Weights of a small mixture-of-experts language model, trained from scratch on English Wikipedia.
Size: vocabulary 5618, 36.5M parameters.
Training: a variant of SOAP for the experts, 4763 steps.
Below are experts of layer 7 (counted from 0) of a mixture-of-experts language model. Rows are named router (the router's row for the expert), down (a neuron's output weights, with its number) and show model dimensions 0-95. Each number is 128 + 24 x the weight over its row's rms, rounded and kept within 0 to 255. Numbers have three digits each.
After each expert's rows: "comes before" lists some tokens at least twice as common just after its tokens as in all text. This comes from a sample of Wikipedia text that the model never trained on. Tokens count by the router's weight.

# expert 122
router:138090105111135114128173143113120152150123122108118136165126155167096109153144117160119148161109157158153159089150151100105146123095117113164115147129110145171132154159075120135145154148155109129132115162157122113100109119168178148107150126115129059111157156126131146116103136104121162146
down0:112124112131107159129109134131125131141128096159138131129067102165133094124110127138131124127107129143130129118156132135151093130116140110147139143112105128126146129138059133125127127133129120045087136126100121126119081087128131134132120103132091170108107126138123091141129142112125020100
down1:106137128129124143099117149101106172142105150141128129124134121126141128129116098102129074164121140136116137111128128136128127124089136122124152120082133129124157119130082082123127022138133090129111128156128122119121134132126129132196124139117110151135182102128161127105126066108139134080
down2:137097141156130097167193119167131166149116159131132165127124122127124212139128129130104117132142098127171127133104134082151130110129127164114087131122128117122137172123139150144176130129088099180131131116106170117093162119142125143127125149125107129127151161135123154111105147144140128177
down3:151122070115074125128096099133107131133160083059113120110112150127167119085127107108128131099124104126124110097115100175129102128154142116126138105175097156116118107168126092127128120118130177103124146137150104132130154129137120130106176151124129117094123128142190162146119140107112134130
down4:116072128183100105142099135135095099132128119047127129145137136126133078116127080129095157116065128111145134127120106131131120103109174137125126130117106196130111148114110103122131139160121113146124124128177111169099143123123150134102125124153125118123152122123090160112147141137139167131
down5:129126140108169095128130150132139139129131128180169160121204106129106141169128094133133113113131120137087108167130125129187127131154108160188120096155080148179131129115126124082119124098139120108136125151133136121136100150120068178127128107143125126134135129128103136125147119110127098120
down6:107130136128142143129132153148137103144092147127124074116125130109136148118133155108132146176112113113117120124132160129128086119087188145125193108110126124126128073116167111128132118130130128142095064123101128113195124128128132121126111111063111106104111126140129141164121129154173136086
comes before: "|", "=", "===", "==", "The", "-"

# expert 130
router:103144111148146139117093114138089145115157117168109087128115141158156127102101115135118129168106114119133134093162151173130159119137108159109094080154116121168128166154118169158126107134111100138168108107176166101146131156110168112128118132166125148136106128144122130092088100124124090154
down0:123155141139134107171145171140143127093125128198107192079130152099105125151124132130128137110142131160130156123125125114148145112121168148175127150123151149124124114138137130136112132104115157133114116164126116173176158125076129127130161113181122133117109138128152140134122084082138079111
down1:135125111114129128087161130135116127124128130147130125129132116125140157064126164102137100139117095161188133087109098090127116129131127204129127143114097109115147128132125125138116066140141104109095140141134100129129103121086164181136138091080119108128114137093161129128107124086113162110
down2:108164126109123121158111132149128136124141132105154083127083109126154131097123107120149125127099131093123097125138127181136116106105098206128154125133101118152156138096089133128123128139131084151138081128121200120129149120119127132129124158185143127157132121158132127126135104117136058154
down3:129123162116102138132126128126137099077090121131129128128194128141123109149118108134211133136110105098102070124121105129122064147153132112122162118140121109105144133068111107141106121110165103140150130128128131118130119094126130138138127119148154124122126129120139120073190123129150166093
down4:149127153132128124105117130122115145083130125111163124141087128082061145091142174129130107129132126095154137154129127146123138105142104144088125102156126146152070141131128072144122094122155117125095122128101184130145127122122140132084129134133110123128133150137151170154148129116122120213
down5:128132120120135108129131099113117127106108129149092197090131110119140159125123198181139122117128134134112147161130132104146161052129108163131125187148143105120131113127139150109098137181147165094092137162111101127129145147098132141124129098124129154128099128157144159103132116125117106106
down6:162091114109138114119129132128135127127127127132131139112091153136134089117175120112183175107154125130149144126070184145158142177129147156123154127128126130118118133123148135115136142146062135131191127151127124137130159117123080077123119106146154083142124138154114132125123147067118114134
comes before: " a", " been", " not", " also", " the", " used"

# expert 115
router:105148122175147139130108116138087144096156130166111096123114127153158145095108130136105133166098108122140168088136131149155140110163125180115096124164118136160151159159096169162114105137106126136177108118165168103155132151133154135145126120141107137115108135135129125091071099125115102155
down0:058152129096128102126117129122146149122152126073095089128129141114121128158125127126145125119141116193123100165135136116105125149120126125110141156139101138092112128112148128124134087126090118100142090120143131127227131131132139136164078128145125171109155131117128132093142136124157094124
down1:118140074122131168117154117128123067134111135150151138137075151128108173124130124127143140131146113097122129156130132125115132114128128051128156109124111136130126092116168132136168164144122181140099138083095136138180139124124127147122140133122127166152112166153104101126132126124074169103
down2:132110111128124126057103113130128125174163129118128135037098114151131126132139128120187072126135103120128128126129124126132105141161106117131123117111160152106133126135124126128174116118110127127126126115096129122123124123143129164108170132080100131130125189128093104128126132134187074129
down3:117127158137188119145130168126113126103133134152109120130121134099127127102139145177142124138164143129138127127127152156124120116135131117122126133057127187136138130071167131118097141126130133129043111136159094150135162132149077108128119135134123111082143158099144110126115129130119069123
down4:101131125113144164127092094116130135130115127155123124189138187130183152127079117129128164124107114111118134129126144059133129128143118126065131158143121134140122127103063142133127111133131160132133142130166144148120145122138110146137106136113049149138075119146160128139112132123111119124
down5:126108149139127128156136117151126090128103078138124140141126099171140133135171141163134128091126094119128121133110127138182111166125155111154174087101097123130151090189128099128129108102167129129132088134194081143130143161121128123153118133180128109129165110121139116127128138096129102120
down6:133127137109128130120144086131158129127096149123121158184161120082132131113093078118127128152132148132119128129174130124138151133145028122129112146128157124128122102121128121180143153149118077096122133152103145091129144125170130125158134137147091164126165135154117163119141118136126150092
comes before: " a", " not", " the", " also", " an", " used"

# expert 80
router:139120146125165100151167125153129135154123157112153164145150081122139110132163158131145142141100089128160102124092092131153118115182163103144097161149093168116119092100157102131126108120115115117167113132123095163131107116165154116126100151100161131146106093147092123121148102147105115088
down0:129092106170125138180128124127141132187128081142120139117130128173127124174127119167131134129118174101128124136114130134121138166139140118121108132119179162088119150118109098180136137131133175102109100128131134124157077116115128174118111082127071124114097128129119128147137118089129157158
down1:102119176114124136133134161134069143137129153135129123135140138109133123136125128134121130120183148160113129134138116141129145125141115129132129106131127125118126135135125166129128103081106061099128061118087119076159127120107123134097174133177136128092205125126136173130093094148131131147
down2:099055127133120135124151119158108146134133147128137085128115128122166134129130071172043110137130180112102096142083124154120131142122128117148148105176161126114124120131126134129164150138149120127136116081122158133116123155093158095066115134142125165129133122127118123144124108128130113148
down3:126138131094112106168121158098130144114120128163127129112132121110111156148113174108069127080109117158113145130157170123134135099125128144123129103116138078096118118129090128119135147125140107154101127129123117136131165123083084194074165120151124088125098132059114126115126127142137117135
down4:126101122174127083130141091132149126145134123135124121118126161126133129154125079102130131131173093132168148143141171129149137101126136084110119167175111130196124167159128104127120117107131128148160152098077113152102120149131116067166131102113178146124121130100092138122141129143124118121
down5:191141074137131179110143170083089097126151135140124139143129112126169148146155128134122144134111126137149088130131146101092154104129106167099130197180116147134131176121111136130113192131154119116137159116133118131150150137134114146122107131123094124160117125125147125134117139117124175144
down6:158130100131167093113129111174119149130121143089101145125146142123163137130135094136101128127119109138156104096149172147095129101118069129126112127133144114116149127126072122128135130116168117147128100243130131128169133125127132140137126131116097126087141127121133153118140112129181133106
comes before: ")", "A", ";", " |", "N", "C"

# expert 46
router:155133101103140146129128133137093128120146163141109165122098145138107114100171137136099107159121163102107123153094122133177109112103095157082126114099110119121108122160089135162146123129150119132093162170080149085166129157147127162121123133146129154152089133142140112138071139109128110166
down0:170166140126127117133206146128071095133150129129146133129146121093136122196101136159146109165106094147115132133130129109138145129168111126144070168131130151118144102119133195127127131113101151144095110128123130093155093162125122136122133136085125126122128123127159117129129183131132124126
down1:141137121126174041142156127088125177128128127131148118127133115124163124115144154161154150162123148148116130132120107167127141114128120179154129164109140098165149128136135105128086091147074117127126135127130113130097110111111081090150153167124140167130097119131067118128133127129128144126
down2:101087128115116137139123170123132141145077112139142103092113127123155127109127139155141150140150204138100124115184128162128142063125127194140111137143118178104134153132131135126105155129162133129152116117127144125065133130125129130109126110127086089101123135111112134157098119139089108123
down3:123109135134135123099115128131136136124117143135148129133132146149153097127141140138125121129121137147129126120089125185131144157129133082114144119141122088122100119127047148179140093131155124144112117114138128132117161178120177150138149135121130140133075186148095137202097138080094141135
down4:128139136082129087128114125129107117136180149136135135141113131138129101121094173149130136128126113168132133118103133139122126146128132150143116156134112122168084182100126129094129132147109128092134159138104128124126133148147162131105171126130122132131107127149252130141125120172082127133
down5:164123119125105125123121114122091117181102119136168123075121102126152128121115132124146097155127082115126124153130117131167126078155114163110158176173121116127125099165134148082123088107128133103113126130117130130089117144160119145105125164155127186168138118155112134136106141117077101155
down6:180118138101134101169120128124156136170109149061132177118088161132110148195133129159081198117132141131105115145125138142096147130141134127126135127131131129098153174089153126128141130149125193137129097126129123124167122131100124127131125128108116150146120138113128115120163092099138127129
comes before: " the", " a", " his", " be", " this", " their"

# expert 45
router:148124094089151122156139162112097141138157175156138183076109157138129087101118170103116135158145124109133119121090126123120132121117130132112121143155126161082144164133158131142125110156149095113143086134087130119156100124163106160104130125122132132167103121149112158157102148105099102173
down0:134120129111119100149122124138143127129106123122134126123131138117119116085128110151125139155205141130104108113079148128141105122139112133106151039148140105138106151148152118121121147134103109125131132132102142132031137149139121131125110126127132136079156130151125142180099168120097132085
down1:115112133151132158056126095129121153127197130131097080128129149137108128124147175136128130110161117123084126126128133122138149204122130129112128123124117112167118125128139130126180121117131120161177129126156122177195125141139119132171153158143156121123132139138134124098122128127176122119
down2:164116107116126111121153123129130139127136116127146128157107126136133133131086146137156175131172109164138103097158121115172128162163072150127150122140090138186128167107080137144112119119109127112094159082097126135159170131082139187128083119126143123141125126126163115128128108132090121115
down3:136169136152103097129110035128132115077130121113105107129131121117154136134110149051112104127118128141122146107158132104133169148143135159142131123132112126144122114131148123109084128104114135126181142126128095120126127090117111091121138097095160105097129126160155129096164168120117117093
down4:132142169127125134113094137129144107166137167170129130132080196108124089106129134122141127126204114151128135178117133125083093131111138135131129118122147137141125127124127131123171142137126166093110102106088108154187124123188159120118095105117133140106129127136128128169105141119158126108
down5:121146130162128136147164107104138080141134187120122131045134128119127138065166129128110129144126099090129146153112125130090156138127129135123099110104122170106090119111124127111127132157121119136127127099097165102105105150132078136086154086106180130136117126167131147114136123124155131138
down6:126154138147137148142112128127121113097192143140128127131169137136122143136098080088136107165103147103120159120135140129129126144135138165095151111131134101138167129150145129124144083105147112142112132158099134099142158130179115203127135139074151201157106103152132129110154135125126144147
comes before: " the", " a", " his", " this", " August", " January"

# expert 22
router:146162136099111139112142148113145159134167108094157134152141120109089100100133122126112167151104104132141133113111105155104124111103159113151100150093098092099099154113107097149102200147097111143145096138114123160144148109111139109158124092108084109129103151151104153102107144126096102159
down0:134113122086112110145159072134133157125135177152142128111132147094150071126206078117123146110124132201129084134118120126135130133128122128133110124144140130109110113135122180137122094132110155156134128150108141123146193154138139125151113127129137139141109134101150119128138122102081090127
down1:127109161081122138130120139080169184128130142126120143130172111139093168132121153085113131107190119117124179109112130132124116139137142132124131129125114114124097122121125105128158131126150128111122100154129093128091080204154146109122124115112119134143141081083128161138174155126154143129
down2:128129150130095123142122127142174122146124143130109146136128129133130148121150101127082093128151152085102131106160130130117128134153124083105125124112147111175129143111172156069109157157069150125120097159132136130155134139129065152144117135164149111106129140099091148135125130090198113103
down3:120088164129164133107116105090129162123150123143119098131155114119137149128144194130127091129143139108148126125132113100137156144152132159109151154131102122206122137106155115134100132130086156129121103209132123128141125069164128148126101128160149118138109127076126126115138123122133142092
down4:136129142145185111126125127149117058129130128184137152133147143118125131150129157102128179092127095131122126130132174142094119138165132129151077135113130138128147130099086125082041112130170121136157163148137139129155142128134125118130118095134126149115077100141121140132141129144135150103
down5:074096132125131150139131134123125125128137113097143127123116140141099111148138116129175161123146095126124130127092153127104100109129128147094127129118128153101057134115198122140166074173153062122134146127137104125126109132118133100111128121129103131104134147114136168130126145169203129126
down6:136074135130128111135113131116135166128117118140191133185163133110135121133139161132116040130101061125104112092129134136142103166130148129092156119120128084114121108096105133138110125157123128151083124107134107160126116135128141124128057132128141131123129129151130096135136106097138129108
comes before: " |", "–2", "–1", ".5", ".4", ".0"

# expert 168
router:145152139108159112141111139146150175143108150106155120122158133122152090127085165111155129120081115140136149150117115126109157150168153109120103156151097151113112135112162136170106106173112104135132117142149150152120149111113122153090093120082158155124104143170106159095148161085096110112
down0:115133051111094099173152104100134132124118141114195147140132193116102130127073099125114114142149159142101097156138126126072129105125121126169101098118137125166099136131127118159131154142121148128099158130130130125121128121126153115154124179141130132133101132116089104155101123136159114125
down1:143118133138135129162124134105101122080139132125117132141173134135078112133152145139122144154112172094125171087135126130112111140055099148131111156105128137147142131151138184133126167109127127164172086129155112139191117117098123100127170129125162133132124140129129140176162105155151127130
down2:137151148127114113112099058117145157147200168126136091153124150130129122120112157142127191153122126115135123141148117140183149127146115127106119135122091083139134132123127132125110090141131129134129131093124131128161128143127119123141142093180175140120090146127178057140121143130119123144
down3:115117121142107130116125130121156140137129132129129162131156143135113130112118125071127127085135123093154085127134114100144156153126138155141102155150121154163129111072138058144119095127126138128129127150099124143130096146146123131186173133194134161138150135116153108193096099140119123092
down4:150099124139179118149205132128108168118132128133109128142134130107111092104150108151126128118221134127114156138133100175129130139122126152151152123117109122156139143171155111124167120205144152139146144119144130134075136130104133106155112141127118140136102132136108120104140119115093146113
down5:129175083120127125117095114118128128124090100128122128133122191115116128119118098139175124119127130124131123123134092135080124153099165100117120147173165125125123094095132142178114112123132127135128194106108165176136074154130131137166137120130116151088130132143128162161165104133156140148
down6:122144122128133161125172165156168150093137154116114122139133123141110132129089116134130183106151119115102116175128140128192053143101136108169133126132173149160112130109122139116134157065133168144141128104113083113109127129169127124141123077109123115160142127124100129133120139131130104129
comes before: " |", ";", "–2", "th", ".0", ".8"